python train.py --experts_per_token=2 --activation="geglu" --balance_loss=0.00429 --n_kv_head=3 --head_dim=64 --norm_place="peri" --rope_fraction=1.0 --extras=["capped logits"] --init_std_up=0.045 --init_std_down=0.00541 --beta1=0.95 --grad_clip=1.0 --warmup_steps=253
Below are experts of layer 8 (counted from 0) of a mixture-of-experts language model. Rows are named router (the router's row for the expert), gate (a neuron's input weights, with its number), up (a neuron's input weights, with its number), down (a neuron's output weights, with its number) and show model dimensions 0-95. Each number is 128 + 24 x the weight over its row's rms, rounded and kept within 0 to 255.
Before each expert's rows: "gets" lists some tokens that make up at least twice as much of what it gets as of all text; "comes before" lists some tokens at least twice as common just after its tokens as in all text. This comes from a sample of Wikipedia text that the model never trained on. Tokens count by the router's weight.

# expert 21
gets: " to", " in", " for", " from", " on", " at"
comes before: " the", " a", " his", " be", " their", " its"
router [137 105 147 135 158 103 125 157 153 107 109 147 113 103  95  90 124 113 149 106 149  92  92 152 156 140 134 108 115  87 156 171 165 154 106  64  95 165 122 121 128 153 136 100 170 118 132 159 134 138 149 117 154 114 121 167 137  57 160 127 117 111 137 138 128 135  83 158 142 133 117 124 115 105 101 138 164  95 118 141 179 151 135 132 113 150 139 117 131 154 131 118 120 118  96 143]
gate0 [127 116 123 128 108 122 139  86 119 110 116 111 177 161 117 124 131 136 156 134 112 127 135 149 128 102 135 124 169 113 116 141 117 125 139 100 146 150 128 110 138 177 140 104 132  77 160 113 151 167 124 176 143 186 138 126 106 141 113 128 189 127 136  63  69 148 130 116 145 104 112 120 106 116 147 136 123  64 147 101 123 106 119 106  97 101 101 110 161 142 110 125 136 135 164  88]
up0 [144 142 169 131 132 134 141 122 160  90 145 109 127 142 108 157 105 150 159 125 152 116 160 173 129  99 123 118 135 136 143 167 100 158 111 118 128 125 151 143 142 151 109 119 114  99 133  95  98 116 122 109 111 179 119 116 107 141 137  62 135 118  91  99 138 125 132 169 123 146 156 111 119 116 106 151 122 137 105 141 103  90 165 121 103 104 130 174  87 126 125 113 147  94 148 137]
down0 [106 157 120 128 175 111 110 124 150  81 147 130 137 128 128 120  81 119 129 144 106 111 142 127 166 117 138 136 127 138 163 155 141 145 138 134  67 177 159 142 132 110  88 121 112 119 141 160 175 122 104 131 159 104  93  84 123 166 140 118 100 112 136 123 128 116 118 158 149 141 135  84 127 144 141 106 105 144 131 157 130 150 117 158 169 170 159 134 142  87 130 148 168  92  71 150]

# expert 41
gets: "ing", "er", "ation", "ment", "est", "ance"
comes before: " of", " and", " in", " to", " with", " for"
router [ 96 162 120 123 106  90  83 177 114 117 153 143 123 153  85 139 119 123 152 150 151 159 126 130 110 141 130  83 154 134 122 139 124 118 145 164 150 117 115 101 101 158 172 110 154 160 116 140 123 111  74  66 128  99 149 137  84  95 130 119  98 116 167 113 119 114 122 150 116  71  88 160  94 118  96 126 157 125 164 138 150 164 183 178 124 121 124 162 132 139  63  88 129 157 102  91]
gate0 [139 149 149  97 124 129 133  64 113  90 117 152 125 126 137 111 102 129 125  80 122 133 110 126 130 157 121 161 159  99  95  90 121  96 134 162 138 103  98 122 121 134 106 141 116 124 160 129  69 120 130 132 138 118 119 139 172 167  98 177 152 140 160 112 119 134 115  97 121 114  94 146 125 118 181 181 145 141 151 151 113 104 138 154 111 127 112 123 122 117 104 141 142 151 194 141]
up0 [119 133 141 123 111 114 137 147  93 141 131 133 156 144 112  96 145  82 141  75 120 174 120 120 114 131 164 140 160 184 114 118 121 160 153 140 105 127 131 138 139 162 100 136 118 116 127 140 142 155 101 103 116 134 108 146 135 141 141 137 147 115 113 138 118 119 140 149 115 100 161 120 131  98 185 121 108 117 114 114  80 117 109 196 146 106  72 103 145 139 134 131 107 157 119 118]
down0 [125 154  78 128 105 115  83 163 128 111 152  99 148 107 130 159 135 146 142 147 139 185  97 132 152 113 152  81  92  94 131 125 144 142 161  91 136 179 118 147 135 105 132 122 128 100 120 101 128  91  96 140  87 136 108 105  93 114 103 117 141 110 175 108 104 137 158 145 137 137 119 119 147 141  96 137 122 111 156  79 161 141 125  94 107 116 154 161 113 123 113 142 103 124 134 101]

# expert 46
gets: " ", " he", " time", " year", " He", " she"
comes before: " |", " was", " ", " of", " is", " he"
router [142 129 159  60 130 159 122 100  90 137 149 133 183 125 136 121 161 185 143 122 129 131  90 187 131 160  87 136 104 159 134 174 137 166 133 134 111 111 122 112 139 158 159 137  83 122 121 130 152 143 106 132 117 152 202 149 105 141 106  97 152 114  88 162 101 142 136 124 133 135 150  91 159  94 119 154  98 160 134 159 113 146 127 122 144 146 113  95 119 108 109 101 165 133 136 148]
gate0 [118 139 116 114 184  87 155 175 121 143 135 102 123 120 107 103 129 139 180 124 115 139  85  70 103  99 115 106 154 130 155 136 181 104 113 111 153 106 148  77 118 127 111 146 122 145 164 142 135 153 111 166 158 100 114 134  84 122 142 153 132  99 170 141 110  91  81 139 108 103  90 130 112 155 113 116 137 120 124 126 137  94 136 147  77 126 154 109 133 154  91 146 130 143 124 110]
up0 [116 162 127 125 147 110 113 107  98 140 140 161 139  99 130 129 114 149 181 148 106 145 120 126 112 135 132 126 168 122 121 120 122 144 149  91  99 165 159 102 111 144 111 132 149 145 132 137 107 145  87 141 127 138 171 122 190 131 154  72 132 131 137 174 113 124 151 116  65 128 120 133 144 126 139 118 109 143 103 110 151 158  91 125 110 150 133  81 130 137 165 168 119 140 143  96]
down0 [118 133 121 117 135  92  80 102 121 114  90 129 151 116  87 116 116 101 120 146 102 115 134 154  87 142 187 113 145 128 161 105  73 130  88  83  98 120 124 124 185 150 105 159 136  87 137 148 116 152 119 131 130 143 109 141 163 136 163 122 137 125 117 167 154 128 148 134 154 113 174 147 117 114 102 196 122 128 149 120 142 137 103 106 133 130 147 126 110 125 133 159 154 130 110 149]

# expert 15
gets: " of", " de", " un", " Un", "red", " Of"
comes before: " the", " Representatives", " Historic", " birth:", " his", " Fame"
router [152 122 158  81 133 133 113 143 122 116  98 120 156 138 148 132 124 105 137 137 121  98 156 113  65 115 131 177 124 144 115  81 146 133  88 117 113 122 116 133 132 107  98 122  85 117 150 113 145 150 103 125 159 145 155 127 108 158 125 159 106 124  70 104 144 163 108 147 178 104 140 145 118 150 166 149 110 146 122  75 109 171 101 103 146 124 137 117 128 115 142  75 145 135 130  98]
gate0 [131 135  72 155 115 126 184 107  88  87 129 116 102 120 145 132 122 133 114  91 151 121 114  92 116  93 151 114 121 130 137 123 133  89 110 151 185  91 126 145 124  97 144 133 164 126 128  96 132 130 138 143 153 129 154 138 121 110 122 114 165 117 140  91 130 156 122 150 152 137 135 127 142  97 109 105 199 132 145 110 113 112 128 129 105 120 121 159 115 140 116 154 103 120 138 134]
up0 [119 140  88 130 165 136  77 118 134 141 159  95 103 164 128 143 124 144 122 134 120 146 100 101 134 151 113 139 119  94 122 113 125  95 127  88 128 126 138 139 112 118 151 145  77  80 189 141 141 121 107  90 140 130 120 120 142 125 159 129 103 140 117 148 113 115 155 136 125 102 125 135  83 161 146 108 142 109 154 130  94 155 119 108 155 176 105 150 131 111 118 139 134 130 140 132]
down0 [130 148 115 136 159 136 145 163  92  95 131 105 123 160  90 150 137 112 146 146 102 123 138 127 130 110 100  96 150 105 157 120 130 157 165 107 122 176 164 118 125 122 126 121 136 153 139 138 142 135 139 111 147 142  82 130 125 126 118  89  80 161 113 173 173 139 192 129 143  95 149 123 174 117 167 107 143 154 176 138 132 157 132  65 136 114 113  99 108 150 116 116 126 136 201  89]

# expert 17
gets: " by", " with", " of", " between", " by:", " to"
comes before: " the", " a", " his", " The", " her", " John"
router [120 138 139  83 116  84  75 144 125  87 119 106 151 105 150 145 136 131 163 120 119  97 149 149 116 102 128 114 147 136 133  97 146 134 122 120  83 147 125 108 158 137 129 187 101 124 124 174 123 104 133 144 111 101  79 156 152  98 106  90 146 151  96 162 120 149 114 128  91 137 138 126 172 132 134 165  81 126  78 124 148 108 133 130 162 107 141 154 138 145 124 133 124  99  90 107]
gate0 [ 88 116  83 129  99 169 119 129 196 126 147 117 141 129  89 142 149 133 112 124 145 113 100 129 103 132 105  84 136 131 128 163 130 116 156 121 139 104 149 128 152  85 129 103 102 116 149 144 103 129 117  77 163 150 148 151  96 105 182 151 141 115 111 117 117 138 159  99 125 157 153  98 147 126 101 126 120 112 153 104 138  91 160 146  94 116  81 138 128 110 102 161 116  99 161 133]
up0 [135 129 151 109  84 121 134 128 139 108 134 117 100 129 105 157 128 122 131 125 148  98 120  91 105 106 135 171 133 122 185 100 134 134 104 128 118 119 133 140 107  85 146 126 128 137 115 124 137 141 166 115 104  95 119 112 142 149 145 122 113 112 129  59 127 109  70 133 103 136 120 113 108 129 160 155 122 157 130  93 100 157 159 101  93 121 109 114  87 123 148 163 137 125 169 137]
down0 [130 111  96 119 103 141 210 132 133 114 150 114 112 119  87 134 103 100  95 104 124  94 123 101 136  85 127 111 108 180 116 135 139 100 118 116 100 145 109 125 127  68 152 105 127 159 151  97 141 103 103  79 130 147 162  90 168 126 165 149 132 135 133 127 166 123 112 118 181 122 141 110 104 125 167 120 113 151 122 149 102 117 120 143 134 186 113 144 131 138 108 147 173 118 119 106]

# expert 58
gets: " |", ";", "–3;", " 0;", "R;", " 5;"
comes before: "\n", " 0", " ", " 1", " —", " 2"
router [105 117 120 135 129 171  28 191 146 132 121 127  93 142 141 118 117 176 112 111 130 153 126 125 119 143 147 156 133 130 116 131 180 138 125 135 164 121 105 148  98  94 146 103 119 115  78 139 170 114 110 134 123 121 151 113 110 111 127 132 138 122 104 144 131 133  78  83 150 140 175 138 130  95 152 195 134  95 107 107 126 162 115 167  88 130 118 157 143 119 137 130 157 140 144 127]
gate0 [119 146 145 167 140 108 161 126  92 110  99 157 146  91  94 100 188 108 111 150 150 132 108 123 164 133  89 131 137 108 145 164 104 130 192  60 151 101  97 112 115 153 140 157 126 132 111 141  93 135 101 155 107  95 115 135 177 109 123 112 122 130 126 155  89 133 141  75 108 132 125 121 116 166 101 113 150 178 113 100 154 141 120 129 124 123 169 111 130 102 106 140 123  84  93  96]
up0 [122  84  94 113 158 116 156 123 134 141 107 120 124 119 124  74 117 110 129 164 135 144 132 170 159 153 113 131  84 141 127 132 118 110 129 113 152 159 100 138 121 101 106 123 118 120  79 167 144 164 116 116 138  98 132  94 136 147 129  91 148 138 113 176 114 141 104  84 133  79 142 130 123 116 116 141 114 126 115 108 167 132 121 111 183 119 127 120 100 107  89 134 137 109 149 163]
down0 [ 99 111 110 128 155 110 121 113 105  94 151 122 141 120 157 196 118 111 191 155 120 102 167 148  77 110  75 123 116 120 172  66  85 150 101 143 136 139 109 115 149  80 127 153 116 112 138 134 142 137 137 105 174 115 127 124 134 140 170 123 147 129 137 132 142 112  96  92 139 161 144 131 138 123 140  89 135 158 118 129  80 129 140 133  89 136 155 169 147 172 168 141 134  96 160  99]

# expert 55
gets: "\n", " (", "°W", " =", " ==", "idae."
comes before: "-", "\n", "=", " It", "|", " /"
router [115 132 127 120 146  96 185 136  74 101 128  84 148 174 139 119 114 105 141  88 120 134  98 145  89 125 139 146 103 119 123 127 158 110 117 130 107 127 107 149 134 104 122 134 148 118 120  71 115 115 146 132 111 126 137 132 104 143 136 112 170  74 150  81 142 143 132 177 108 157 172 159 100 124 130 145 111 136 102 138 110 109 161  95 110 105 153  91 122 104 137 151 128 124 127 150]
gate0 [102 154 123 156 116 136 129 116 162 150  96  98 107 133 140 137 139 135  99  79 103 137 145 154 105  63 155 138 167 168 147 102 135  98 128 170 125 118 101 134 117 119 123 153 158 135  61 117 104 148 132 147 149 119 115 111 146 137 105  92 116 106 123  73 119 134 124 121 116 101  83 122 116 135 149 136 122 156 114 141  99 127 121 120 100 104 136 128 126 121 136 137 151 155  92  93]
up0 [132 165 177 150 158 139 126  98 130 151  96 101 138 154 164 119 124  94 110  98 128 152 120 170 116 120 102 147 130 136 146 105  99 131 122 109 136 105 101 111 136  85 153 122 109 145 120 126 119 118 138  88 129 128 143 133  80 111 136 102 126 118 131 100 122 157 148 147 166  96 138  91 161 100  99  99 172 124 178  68  91 119 106 127 114 112 155 107 124 118 126 135  82 119 136  95]
down0 [ 79 120 136 104 122 161 117 120 140 149 105 151 122  87 144 119 170 183 103 117  86 142 115 121 151 127 144 116 124 164 187 123 137 100 142 132 137 127 124 126 107 152 130 131 100 160  72 165 138 155 155 135  90 134 131 129 124 127 131 119 118 136 123 155 123 111 143 123 114 126 121 125 170 144 130 149  72  89  93 161  95 128 140 129  70 154 119  91 103 145 134 106 108 116 127 147]

# expert 47
gets: "it", ".", "id", "s.", "ent", "or"
comes before: " The", "\n", " In", " He", " It", "ion"
router [113 133 112 136 153 124 198 119 101 114 105 104 136 100 166 147 114 120  82 151 127 156 126 151 128 113 122 131 133 120 132 132 118  94 131 115 151 137 110 103 100 122 132 130 184 173 134 140 113 117 130 155  99  88  59 163 101 133 108 127 141 137 117 139 145 134 111 151 111  95 118 108  90 135 139  90 171 111 152 106 148 121  94 140  90 112 109 136 115  88  94  97 127 141 104 107]
gate0 [140 153 156 183 151 132 153 123 112  92 137 129 122 104 122 168 131 158 105 110  96 119 128  74 145 127 117 129  78  70 158 132 143 116 103 110 168 141 179 134 145 140 107 109 119 170 122 106  78 144 100 118 102 123 111 144 102 105 137 146 113 134 101 138 140 170 101 133 111 128 100 130 146 126 152 111 122 125 134 143 185 140 136 153 124  91 116 107 141 142  93 159 114 153 155 101]
up0 [146 131 175  73 139 102  92 164 183 146 122 107 152 139 103 127 120 132 120 148 152 164 100 122 120 107 132 124 157 133 130  95 108 151 106 116 120 124 148 166 140 111  94 145 125 127 112 110  96 140 135 127 116 135 109  99 102 125 144 152 116 130 174 108 134 137 108 125 133 166 143 139 112 173 146 179  97 154 170 121 110  96 127 122 163 126 109 141  83 123 135 118 121 157 103 162]
down0 [135 117 131 126 136 100 145 147 136 118 101 101 150 138 123 143 137 144 142 137 164 132  96 131 130 115  99  79 132 107 110 146 124  88 116 120 178 162 166 110 125 167 137 137 121 120 143 157 146 135 115 145 145  71 122 102 124  93 114 112  73 125 108 110 130 113 105  82 107 140 133  80 143 156 118 116  92 158 109  92 121 129 117 113 172  96 133 148 142 129 174 143 133 124 146 112]

# expert 48
gets: "8", "1", "2", "9", "5", "3"
comes before: " |", ";", " –", "),", "–18", "–19"
router [ 69 133 109 127 114 125 206 126 126 158 164 135 118 143 106 112 118 149  93 144 159  57 101 163 106 128 182  95 168 169 131 105 179 111 160 126 150 153 100 114 101 124 129 108 132 142 118 109  81 128 114 165 122 144 111 175 106 114 137 153 139 141 126 132 125 127 174 126 174 137 138 150  94 143 125 107 135 131 153 149 133 153 172 178 101 138  95 138 156 115 121 136  99 137 106 121]
gate0 [163 128  83 123 114 107 140 160 120  84 142 142 130 120  96 115 112 113 110 124 147  80  88 132 134 143 145 116 139 152 102 125 125 127 126 123 109 108 107 144 122  70 115 168 102 145  99 134 155 181 122 141 105 136 129 116 106 135 148 119 146 146 145 123 126 163 131 112 115 106 152 131 128 123 137 183 120 115  72 138 179 145 118 154 146 107 105 139 147 140 109 125 160 131 169 140]
up0 [ 99 152 172 121 150 145  94 141 181 144 108 116 145 123 147 170 140 133 160 112 129 173 176 104 113 129  92 180 132 102 168 146 120 116 121 113 154 103 120  93 134 167 111 136 149 134 143 139 150  80 119 140 133 140 112 143 150 101  96 138 102 133 104 152 129 119 124 157 156 184 139 136 107 129 131 102 128 153 187 127 106 115 124 117 109 139 137  98 137 121 164 115 132 111  84 110]
down0 [127 115 138 121 147 141 141 136 140 126 182 133 116 141 100 108 115 149 147 136 119 128 154  94 153 134 147 120 148 136 139  50 119 109 141 112 135 124  86 129 105 102  97 137 117 101 125 143 125 117 121 162 174 105 156  88 149 141 120  80 147 133 117 156 108 143  83 136 170 128 141 141 142 155 138 151 132  95 130 157 164 118 101 113 157 123 143 138 161 105 192 118 132 122 154  81]

# expert 50
gets: ",", "s,", "e,", "es,", " also", "),"
comes before: " and", " but", " which", " the", " he", " including"
router [161 144  98 138 158 153 128 181 107 152  81 146 107  94 102 131 141 151  87 104 111 121 109 166 159 130 124 126 131 123 144 146 146 157 170 122 193 135 146 110 129 151 126 135 136  79  94 102  80 139 132 113 106 159 104 157 151  85 138 156 143 105 140 120 109 128 105 134 106 121 115 158 121 196 118 162 117 156 107 122 140 157 132 132 113 129 147 106 123 141 126 164  71 114 124 157]
gate0 [107 133 163 146 120 130 119 151  98 113 131  97 122 152 134 118 147  78 128  84  63 138  77 130 158  99 101 144 140 149 115 155 142 140 116  80 134 142 100 111 158 123 127 127 109 138 140 126 131 149 143 108 162 111 135 129 181 118 126 116 132 122 146 132 142 118 126 114 115 114 142 142 148  84 134 143 153  96 175 101  91 100 106  80 118 169 160 115  88 146 137 123 155 163 150 133]
up0 [107 158 128 124 121 133 101 122 143 133 107 119 127 164  58 141 162  85 132 135 136 140  68 103 157 131 107 148 144 147 120 126  88 122 103  96 104 112 144  96 107 113 167 139 115 136 116 167 134 135 112 140 148 130  96 142 142 120 107 123 139 137 117 126 116 140 133 153  92 108 160 142 168  90 136 133 152 124 118 104 107 116 149 105 124 112 135 130 129 130 123 101 147 132 115 136]
down0 [106 104  81 128 121 139 115 132 130 111 138 126 134 120 160 135 114 164 147 121 107 132 162 141 108 130 152 113 118 130 119 160 159 150 153 120 152 100 138 165 158 165  96  70 155 132 177 139 117 111  73 130  76 170 146 131 109 107 159 120 145 124  95 107 137 108 179 103 141 149  60 146 132 141 137 188 146 137 122  94 177 141 132 145 103 101 152 115 135 141 148 136 115 134  86 117]

# expert 12
gets: "\n", " |", " 1", "\n ", " ", " 0"
comes before: " |", "-", "\n", " -", "|", " "
router [135 126 145  87 116 145  36 103 116  85 175 130 140 128 152 140 145 158  90  95  92 172 149 129 117 140 113 170 132 150 126  73 121 150 121 154 121 119 119  95 156 132 134 135 140  96  86 131 141 125 143 106 138 128 101 137 125 136 108 155 140 124 146 111 128 159 168 107 113  96 119 138 160 116 130 148 112 105 124 110 133 131 148 122 124 153 117 170 147  75 124 117 183 162 126 125]
gate0 [152 128 161  91 129  76 146 128 123 180 155 141 137 107 182 113  88 164 105 141 115 113  97 111 117 173 100 128  83  81 132 101 125 117 111 166 134 137 159 117 119 106 127 105 168 120 151 141 170 189 121 154 118 138 135 123 189 134 123 125 125 151 116 104 156 139  95 107 129 116  92 139 139  98 139 165 132 162 169 105 151 144 138 116 112 136 121 154  88 135 117 122 123 111 156 139]
up0 [118 125 115 149 121 122 133 136  78 158 150  85 119 134 169 148 106  95 131 127 162 143 132 108 163 135 110 119  77 135 114  89  71 138 122 125 119  78 111 140 144 145 133  86 151 166 139 159 142  98 117 127 137 160 130 194 156 140 110 105 124 141  70 136 156 122 127 150 109 166 145 134 131 101 115  93 150 131 142 115 117  60  87 148 145 136 134 179 123  94  89  90 103 118 133 166]
down0 [108 101 144 158 130 108 158 130 119 127  88 129 126 122 166 103 139 106 102  87 117 140  98  98 110 131 155 106 112 100 107 182 101 107 156 121 104 109 175 122 156 122 139 123 110 104  77 127 108 138 116 142 113 161 116 127 113 154 140 128 134 186 108 149 135 185 144 162 122 154 141 148 166 140 135 142 128 123 130 139  87 130  96 143 125 101 167 125 148 149  90 140 135 107 137  88]

# expert 36
gets: " in", " for", " won", " to", ":", " at"
comes before: " the", " a", " his", " place", " their", " Best"
router [129  98 137 106 105  92 132 119 124 113 107 131  86  65  96 148 155 135 123 121 124 154  47 149 160 114 126 135 156 138 135 116 154 134 119  96 137 119 121 160 111 115 168 156 146  88 115 108 114 146  98  96 123  93 156  92 158 140 171 113 105 147 140  88  91 118  75  96 154 120 115 134 163  88 140 143 110 100  90 108 110 147 161 106  98 147 132 128 152 136 153 101 146 111  99 149]
gate0 [119 160  98 133 110 103 139 128 121 112 113 146 120 117 157 105 130  89 110 138 120 185 131 154 142 176  81 136 132 122 109 127 132  93 123 126 139 140 109 137  86 171 113 113 131 122 144  62 108 149 121 120 165 157 154  91 121 120  75 130 118 139  83 186 126 137 108 114 107 141 111 157 157 128 137 133 143 124 133 113 142 127 103 160 154 123 122 116 103 108 111 141 111 147 154 174]
up0 [128 131 147 122 113 115 117 155 142  94 138 156  96 115 155 144 127 155  89 152 159 153 147  96 166 106 160 156 130 100 101  99 101 141 136 124 118 141 140 140 135  88 131 107 133 120 117 175 151  97 119 108 148 166 118 128 196  99 121 117 178 154 121 139 142 112 141 121 114 155 112 111 122  78 127 129 110 148 140  97 110 168 121 147 137 129 107 109 121 161 146 130  92 135 129 159]
down0 [ 99 176 133 139 156 156 166 140 126 106  84 119  98 109 103 181 119 111  97 138 126 121 119 140 136 106 143 113  80 146 142  91 126 127 148 118 108 136 142 137  94 129 163 121 117 155 142 136 137 119 143 132 143 137 125 114 107 184  87 134 125 160 133 134 125 130 157 110 109 140 118 124 127 105 178  94 140 121 153 119 124  90 139 128  99 100 111 110 146 102 116 131 145 194 153 138]

# expert 20
gets: " was", " is", " were", " be", " are", " been"
comes before: " a", " not", " been", " be", " to", " also"
router [151  97 129 145 100 165 141 143 127 134  92 121 104  77  86 155 178 153 142 108  97 177 133 149 144 148 119 179 125 113  82 126 170  99 134  84 141 112 104 136 129 152 127 136 129 100  94 105 155 115  96 112 148 171 143 129 124 103  88 164  88 114 133 106 123  82 120 147 116 123 108 146 166 158  97 141 108 116  86 155 128 139 152 149 152 113 123 166 140 133 137  81  81 166 148 133]
gate0 [ 94 169 136 158 169  90 103 141  73 121 110 123  90 127 144 106 127 126  86 173 110 111 122 142 114 124 127 137 134 107 103 137 151  92 153 122 120 125 147 143  87 166 132 181 123 118 111  90  86  86  90 111 153 113 116 150 131 104 126 165 102 163 131 126 114 109  97 149 115 131 113 183 138 115 141 103 130 154 144 158 141 158 122 123 131 131 161 124 126 102 148 134 144 121 145 109]
up0 [108 127 122 138 115 128 128 138 122 102 156 122 161 157 176  98 113 124 137 104 122 109 128 128 156 102 146  95 139 122 171 148 116 127 140 103 131 182 115 152 135 151 123  97 141 105 148 120 170 110 119 168 131 120 111  91 115 152 122  89 146 146 136 118 137 173 146 146 129 129 175 161 144 104 174 124 113 108 147 165 114 133 144  97 132 133 127  95 134 153 165 121 113 109 122 110]
down0 [ 96 134 137 110 132 113 147 140  76 144  83 131 120  87 160 151 122 119 121 134 129 106 128 114 111 141  96 115 126  91 127 126 131 136 162 105 147 112 142 107 134  96  83 156 106 179 118 129 111  99 120  92 179 102 114  98 105 112 146 112 148  99 128 136  99  95 125 107 123 142 109 140 161 117  86 124  74 164 119 158 139 191 148 129 150 156 120 141 116 136 111 123 131 120 119 141]

# expert 28
gets: " ==", "==", "===", " ===", " information", " there"
comes before: "\n", " ==", "==", " is", " are", "==="
router [ 95 107 122 130 159 136  86 119 129  86 119 118 182 176  99 106 133 115 136 115  97 133 102 120 139 157 127 114 177 171 166 105 162 108 127 160 124 132 144 126 142 154 102 150 113 172 136 158 139 140 168 138 108 130 155 152 168 170 167 121 164 116 100 132 147 132 159 170 188 146 118 145 133  96 161 141 160  98 111 135  94 107 146 170 121 131 128 129 124 126 138 163 117 160 103 118]
gate0 [120 124 106 142 134  82 163 131  76 108 154 110 102 165 156 137 197 142 119 167 129 130 124  97 129 173  96 108 124 125  85 171 126 119 122 128 133  81 113 103 118 113 141 114 146 162 169 141 164 170 141 109 135 120 155  83 128 166 136 106  95 148 125 119 141 154 107 146 128 128  99 134 109 131 127 148 139 107 110 148 148  91 113 127 137 112  96 119 141 123 140 149 129 104 163 152]
up0 [132 108 149 130 108 169 131 149 118 102 144 150 150 143 151 160 146 184 146 135 119 180 181 119 164 159 133 150 103  83 119 131 116 152 150 164 175  93 103  88 163 105 147  96 126 138  99 111  91 134 150 140 136  97 143  87 106 104 106 107 174 166 104 143 153 158 110 152  95 149 131 112 162 133 140 150 113 140 106 129 120 142 137 118 113 114 103 141 123 124 129  70 141 125 133  92]
down0 [117 126 147 106 163 106 127 114 164 118 153 159  97 165  92 139  93 103 153 126 184 107 127 134 132 133 116 161  70 145 150 148 141 130 118 107 147 137 157 156 163 123 121  95 116 138 141  96 118  77 135 106 143 133 111 143 107 131 163  96 124  73 142 171  98 121 115 113 167 140 128 132 151 135 136 114 152 130 158 144 119 105 156 134 131 141 159 114  98  84 109 148 137 134 132 130]

# expert 9
gets: " not", " 7", " 8", " 5", " 3", " 9"
comes before: " |", " to", "–5", ".5", " advance", "–3"
router [164 126 103  94 136 155 133 114 112 101 135 141 108 126 146 101 131 140 125 128 173 110 138 151 141 182 130 152 123 132 183 154 131 109 143 124 109 145 109 166  83 189 162 150 149  74 127 137 151 121 133 168 144 155 112 106 118 110 133 112 129  90 129  89 108  99 150 167 116 144 128 176 149 139 163 130 119 118  88 124 102 123 112 156 179 149 105 135 143  95 137 155 121  88 124  97]
gate0 [109 137 158 105 127 115 137 147 138 107 114 160 108 139 145 104 105 150 129 127 115 120 143 162 194 144  97  95 174 101 112 123 111 140 142 160 131 105 177  88 124 166 104  97  84 104  95 122 114 115  82 162 121 129 144 185 122 112 140 127  75 136 107 143 121 121 134 134 157 113 118 154 163 146 113  97 160 121 145 189 146 127 133 126 145 157 131 161 115  83 152  97 106 124  96 111]
up0 [109 142 126 113 124 138 138 119 125 166  92  99 119  80 150 159 160 165 126 109 143 137 115 102 162 149 123 165 110 139 102 120  72 143 112 100 111 141 152 130 122 142 142 140  99 112 137 100 119 111 105 144 125 165  90 180 156  95 143 126 153 122 109 104 125 138 167 168  94 133 138 131 186 107 133 128 142 146 129 122 120 157 100 122 136 113 110  93 102 124  74 138 188 143 130 124]
down0 [119 127 135 135 164 134 154 146 150 106  99 147 160 138 116 101  73 138 133 108 117 129 117 144 140  99  94 129 153 139 118 170 112 115 116 150 139  95 126 128 112 114 141  94 136 137 113 129 104 103  95 145 142 131 144 105 142 118 150 147 119 151 100  76 125 124 145 115 159 116 122  96 125 152  68 102  72 104 144 130 110 130 109 135 126 166 114 141 121 124 135 135  90 111 145 137]

# expert 19
gets: " in", " of", " the", " at", " on", " for"
comes before: " the", " a", " his", " an", " their", " her"
router [120 116 139 111 123 142  71 149 140  89 185 169 151 118 167 115 125  98 169 118 138 108  79 135 142 107 123 161 106 128 127 126 151 145 121 108 104 118  86  91  94  85 120 126 120 152 134 119 173 142 121 152 140 107 135 124 108 138 153 158 135 137 123 112 146 170 137 115 101 140 123 110  60 140 115 153 142 145 118 106 147 123 110 152 148 174 129 149 157 114 133 134 102 148 118 147]
gate0 [ 95 107 101 131 162 163 158 114 104 136 154 104 126 123 112 153 122 132 134 160 122 105 111 121 154 121 147 138 153  94 165 120  86 155 117 145 134 130 113 113  81 111 108 117 126 130 184  93 153 113 101 133 135 129 119 118 112 180 112 117 170 183 167 110 142 156 133 114 126 173 141  83 107 107  88 142 142  97 151 145 133  86 119  89 112 130 135  95 173 116 113 148 111  84 134 153]
up0 [146 124 105 125 133 105 146  96  93 157 135 124 121 133 124 121 126 139 102 116 116 142 104 156 150 115 129 100 167 126 141 102 109 116  88 125 124 161 177 174 122 146 119 155 151  95 129 167  96 144 149 126 149 125  84 135 112  76 122  74 161  91 111 105 116 120 150 134  87 129 117 122 103 132 181 134 141 135 152 131 114 134 158 163 146 131 120 159 105 116 166 133 125 108 178  93]
down0 [ 95 139 115 129 151 131 102 138 131 104 144 133 142 154 168 146 127 104 105 159  96 113 148 140 121  97 135 123 143 113 117 145 118 113 159 128 158 105 123 136  76 126 145 132  97 141 152 125 149 178 126 161 206 118  82 123 138 115 102 154 143 115 126  93 106 137 150 123 101 136 113 155 172 122 104 105 134 146 147 131 111 119 170 146 162 124 182 156 143 116  99 145 117 107 120 116]